Experts of a small language model: 32 SwiGLU neurons an expert, a shared expert of 128 neurons.
Below are experts of layer 8 (counted from 0) of a mixture-of-experts language model. Rows are named router (the router's row for the expert) and show model dimensions 96-191. Each number is 500 + 50 x the weight over its row's rms, rounded and kept within 0 to 999. Numbers have three digits each.
After each expert's rows: a language model's description of what the expert responds to. This comes from a sample of Wikipedia text that the model never trained on.

# expert 23
router:529478517522526390493520502557368532455477455542523510499446476538524464503440507438428464521440474487510417521498481579502429536405472546479450526512418474566505579422518565456397470474491423456548476560469488465473550417467534467464585477450467533422431556428544525525420509479572444517
Description: Modal and auxiliary verbs like would, may, could, never, plus the N after latitude in Coordinates lines and table pipes.

# expert 55
router:487532502553569422462529551481493431518440402517512411560386515470522457466471439494426570546396502456535509488503433539516473551515499476471488611522457515482438587487394522526428560556518455454471466529501536437494515487483585539443537470520466541509572616445439468521474499481557499432
Description: Coordinating words joining items, mostly and, or, &, with, to, especially in sports results and medal listings.

# expert 35
router:492487466532527477456549548447514464416409470499423475514472594507480534487477419441424514517470468525485497465525504548513411546486515530465451594504472500528520530460431537469421507519599420499470409492549504399511503515401506443444619470544487496514497533484442532545445492520501458420
Description: Digits and numeric pieces in tables, measurements and formulas, such as 650 m, 2.83 km/s, subscripts _{, MPC entries.

# expert 24
router:488486447537504438500550543528431514462458421565533398530448526496595535418520429467477513514468421471460540519538495508422471593460449556453476534570501461533519545433398476469448540533511368506493486527479529438377568391431551497464583469488444567476529539451469614579461495558535491535
Description: Capitalized nouns in names of institutions, awards and publications, such as Institute, Museum, Academy, Press, Reviews, usually after "the" or "of".

# expert 43
router:525471486571528417484513579528544485471431418518493455482444411488613522483474503477467493512561491497512468467518500527468483580423431532493466527485469485437469540492446535465478493530510405495478493567461554442493561488434534439543557372571485504482553564491508486548451513597520490453
Description: Month names and years in date expressions and service spans, like September, 1961 in "from 1961 to 1963", and preceding on, of, in.

# expert 33
router:500482520541520507431475555486496501358474461583561434464450508477530530444476468506449481499483515459547471455551468538481405579516414486465472542562479501496439482450419537497450478452560506427497498514478548461391541508440518474511587469580465568476480507435434593504448500477580482369
Description: Single letters and pieces in math subscripts, romanized Chinese or Indic names and codes, plus in before places, such as T_{j}, Tiancai.

# expert 16
router:488421507561579442420473598510530434404482463544506451481453507509502525465515441459501562479475442452529497494463453540554467610427453490486464562476466506485566535538458544484420471493543456472448535625510542499474593397443533492471603454544441517519611534447464580497463480548582478499
Description: Country and place names and their parts, especially United States, U.S., York, Germany, Japan, and nationality adjectives like Japanese.

# expert 49
router:490512483478536476493502553500518523475468433505468515458479467532552504521509424478423509490504460575518557485511483581497452545478464521490468545541381459603511497431430511465416530491558500501542430491484506385471500457489557545516596500440423583495534470455426553493398482516508451507
Description: Subject pronouns before verbs in prose, such as it, they, she, There, plus pipes in league standings tables.

# expert 25
router:526546562612559443494495522574425481492443425545515456452419450540645515474448512419451537510467495452494442499505477560491419473418498476420487517526453413493539535460444499503416537548525495547489448516438600447431607437469522455431552500490490557537579558461487499475488460522519486510
Description: Articles and career words in sports and political biographies, like the in "named the", elected, graduated, Labour, Republican.

# expert 1
router:531483523616501449484552576555544451398513438477542448500418484464499470450500529490455511566504521455555436436522477572460428519419464528435615561527511476484477573556460484450411487548527440485540429524559511482504555433458498469512501465504485511496550504442525586558405482457538511481
Description: Measurement units, superscript/subscript markup and punctuation in geographic infoboxes and asteroid tables, such as km, ^{, •, MPC.

# expert 44
router:512539485494506457440487480479435499463486438522473504416446516560532457445486507492484517595527507501534463464483447518449483471385434539457459521548556484579484509544473543482390509464516462496523464519505522401415546429391528460530554394521453580441468493490493468501455499447529443510
Description: Opening parenthesis after a person's name starting a biography, plus copulas and adverbs like is, not, often, also, never.

# expert 48
router:485430478598547409463529550528464388472458499548469468446452483549541484474417456441457504504464441470541454511489450489487454553489444517485457600516440439530469563490504521455444532471544481501510496501502583509484542406424542414487558428485454538529588569489453536567430515503576432483
Description: Prepositions, conjunctions and role nouns that come right before a person's name, such as by, with, explorer, alongside, "and" between parents.

# expert 5
router:460565461585525487455533556476457454463386376572528460458439563476566559471411390396429510514508488505562489480557381539498448554497470575408497582565462460551472555432452495450432486518570423465539459493536548519498539380414550478507522521498537516506477544479481565575454534427538493526
Description: Word-internal pieces of long technical or Latinate words, often in species lists and biology text, such as tob-aci, ophioph-ag-ous, pat-rist-ic.

# expert 42
router:526525523566510468524552593460413485419475439505446426493453495472557539547497465385459488506453407462469488449568454495504460548468475568484456548585389545514555600493477507485465466536546522465532532582556510489468533440427520499534617404557509584469525472426391553536443505477531463511
Description: Word pieces inside words and names, such as ry, ly, aya, plus nationality and group words like English, French, Women, century.

# expert 45
router:505487487492598482497533540556470459481461451514426470544476505481561497447494409473388481498422475509573475471578443556496380522466490560439412554482428417603456584415467475513441443489613453492569445590453558417497579432493550505502496485542458509508595502518405516551462519505578463503
Description: Modal verbs and adjectives or determiners before a noun in argumentative prose, such as can, could, would, the complete, main.

# expert 60
router:538466472591565400404547542523465489469486473519490481498454508545587536444484455517451485459479490506532491478603434546520462498389499568500479565528491468487468516480455526522436514512521430496469477515449615483483545420496614445455586477515462540549567531511556503521483488533489471513
Description: Job titles and role words beside people's names in staff lists and cast lists, such as director, Chief, president, mayor, "as".

# expert 9
router:540505557529527414467518487450537427475433494502495436400387480493532480409462478467402532541452459391514447470537418503458374532502450466413483554521487415496523444475474562486431501528589455470483493539477553462421550492400504402513584483538486537505542567548492514499445462538497498505
Description: Commas, and, but, closing parentheses and numerals in enumerations and number lists, such as 54 illnesses, 8 deaths; two, three, these.

# expert 28
router:439504496606603493468545495521481407409500449514415424524425494482605580441515481453468493520442514472512487488546463537517473543455437506447473549585416398499545519453487476521362472557556508483509410461430558458457577405465530459486546474538461610505547571460472517517452547581483504524
Description: Determiners, possessives and number words beginning noun phrases, often in album, season or chart text, such as the, its, their, three, five.

# expert 7
router:527488516542543478406572570526514480469490426508495517480438474526544473439422512487532514496449411444528475462508368534491391563497388543416395516548481502563466574479481592487456494504527429494496509531413549396445587439435563446559526459534422652520526540432506519491459497531543427469
Description: Capitalized first pieces of non-English names and words, often in tables, like Sh, San, Esp in Espírito, Pu in Puigcerdà.

# expert 37
router:524526502554602532528539507464455531478483379504472529521466483479566563453391507482509433492506444409533510436510433546410495567460481558485484503548467506553468588512480569470463534498542421528599467540451588448424510482471564397460614502572423613465452490468544511542454515495484472459
Description: Opening pieces of German, Dutch and Central European names and words, like Un in Unterscharführer, He in Heuß, Sch, Le, Z.

# expert 26
router:523491575590500426516488496538456458394454428542505405547416508492523583423447470514463508503452463398507468377534518559479373506479461528503420520494498492531452520475405511473488494474481475415577467522492515519438564460465530458577546475531478510462496551438460473521464499453496522473
Description: Geographic and organizational name words inside competition or league names, such as South, National, Pan, de, Central, as in "Pan American Games".

# expert 2
router:507498511529495459486446603508494492470446425549495528471429538445559512453468429431479497478481479398532427516528425563453395572496527506566464597528439458499489562477502505528496524572518427464533452491588572410498540444449547448459535438561463525465499601516517537420506421528498519493
Description: Word pieces and function words in scholarly, scientific and legal contexts, such as "Scientific classification", "Met-aph-ysik", volcanology, "Vol" and "the"/"of".

# expert 51
router:470492470483575425450586590509423451469501471544474490495454426503563531462509422451501496545445448463540466503525441498511479503389494544481515526540513457569491529445420542521433517481524435455497533515410549477477585448493608463447590403519435569518504566509469537513451551555545505530
Description: First names and their pieces, often after a dash, colon or by in credits and lists, such as Robert, Linda, Steven.

# expert 8
router:394528570594508503564517542528504426480422462479514410485370469507533593481505463481403478481531430393513440439607475527480450527433404502432502558496436477517566508483439546485455512484532429501510524576541509488513527466454541464470617406506453528517570496397478489512471510568537473441
Description: Competition and time words in sports text, especially League, Cup, Championship, season, year, months, and "during", as in "UEFA Champions League".

# expert 13
router:483536530543508476492507591490498461447382432541506433476426457518616562508500436436477546500464474440560537480570483566482400556420520472479503557558447414566543571447475470494380512557525458458535452494465549437446546360390585541493566510519475614533484492477518562553460489540555479537
Description: Words and punctuation ending or inside titles of films, albums, series and episodes, like Tiger, Love, Night, Dream, and sentence-final periods.

# expert 31
router:522557505575491503470483464448512520383404473533532478527388501503493510477500447510425489545501453458545500511553438589493428577488504533505502491533432450529483522507424514498428532550554469553520428531534530505413516456443559495475531515519518483469519493484465507526432521585526407498
Description: Line breaks ending table rows and nouns in technical or election contexts, like fuel, water, power, Votes, Candidate, points.

# expert 36
router:560482522534583462407453562522496494482476394486446485558479511533449502500521502436467474507501513512561448445541473486468514500386417487466444538521468524541467545494439529459479497554554471491499493512516588520467542469434514432543556456456445578481499488417427464541334477567621486502
Description: Row-initial pipes, colons after infobox field labels, and country codes or dates in list and table markup, such as ITA, RUS, "Country:".

# expert 58
router:452529485538556390498525526487510437477467463497531448492454413447544574474434427507402527516522505439547460474481490561499475554458465583420415580564485514498437574508508536487490536531539451493549413531473541383482533495477519500447542467559475569453464491531468496521499488545490452518
Description: Hyphens inside compounds and names (head-to-head, Winston-Salem), opening parentheses and brackets, and word pieces partway through names.

# expert 15
router:519510503525519509456543460511451457429427413597494435514437522482594569463469400418367458531479482481492466485532428520525458522494502501485502540516484403503472575548447578487365475562603430467529466451535611436496532459481543444505554491505444529449454508518503520575476490486594491515
Description: Has, with, is, a and the in physical descriptions of species, shells and heraldry, such as shell has, brown with.

# expert 41
router:513524486534597423505477539502523452382419407577570411512424522481592457481448438452445543503517479472552447520504526581418484605402472529483507508523512487516513631509458539540473475488521461480451482587449556416520568483492548398519624495553485567436510521512563525440420462622539454453
Description: Month names starting dates in tables, such as October 26, January 16, plus letter pieces of foreign names like z, k, ik.

# expert 11
router:473461520570504441495490594499463490368470463526473444509485486501533528466426448420499488527452452414478474470567475542455457514494440468475496549501510496526478613485438542452458442470556473451498464521451504531451554498434532434483527483523454549450511489500469523519441493542574500517
Description: Prepositions, punctuation and place words introducing locations, like located, near, present-day, known as, in, South before place names.

# expert 61
router:511461471547504516459510609461507496444448445483466365454440491577512512428444440471518487520493490444427465435546436528515485514432462500475472517494449430526503577495423556500446547452529458415518504525443551409470588450474623449500605467546505537512520505491513490576438504532540493508
Description: Common English first names and pieces of place names in tables and lists, like William, Thomas, Trowbridge, Earl's, Parish, Socorro.

# expert 52
router:513489512584527461480459550540494544431502396567479454495403518483546516404419469413376448577469469447551458571510410506436485552508481556497436616555419455497460571511447462504458522495558455503488492560465490454435490471402534407557559448520536543524495584515479455497484554539509479550
Description: Articles and auxiliary verbs after prepositions or subjects, especially the in at the time or at the end, and was, been, being.

# expert 30
router:535519533556578476476575593551453451503478420556519428487455497468496526517485467417431420517460491472598451519562555487483490555420550520485394569592433416567509518481483550526456485440518514503455499537476629414497584448445559534448587448552446570533554579472499517605485534512495502500
Description: Determiners and possessive pronouns such as the, his, its, their in biographies, plus the closing "=" of article-title headings.

# expert 57
router:508485513529520495448539554477493475467491468501475399521430461485575590459494477457436524501503460442632501457589539559442462494470497503474434539542468413524465567447450511485420434533621433431464462511487585502456549470491493414490552453513513585456554531487483545545466490566525472530
Description: Nouns and modifiers for buildings, businesses and places after a or the, such as school, church, amusement park, restaurant.

# expert 53
router:463542558492552511458498504547442433441431438532483463508390467468586542436473466418498494469478437499584530506537487546505414597499531524546442497522496472527504571453515514498536552481580432428467406472505607456418552440410493431492517483539529594510467585509432532558438499562581401517
Description: The word such in such as lists, plus first pieces of words or names after the or quotes, like Super, medical, film.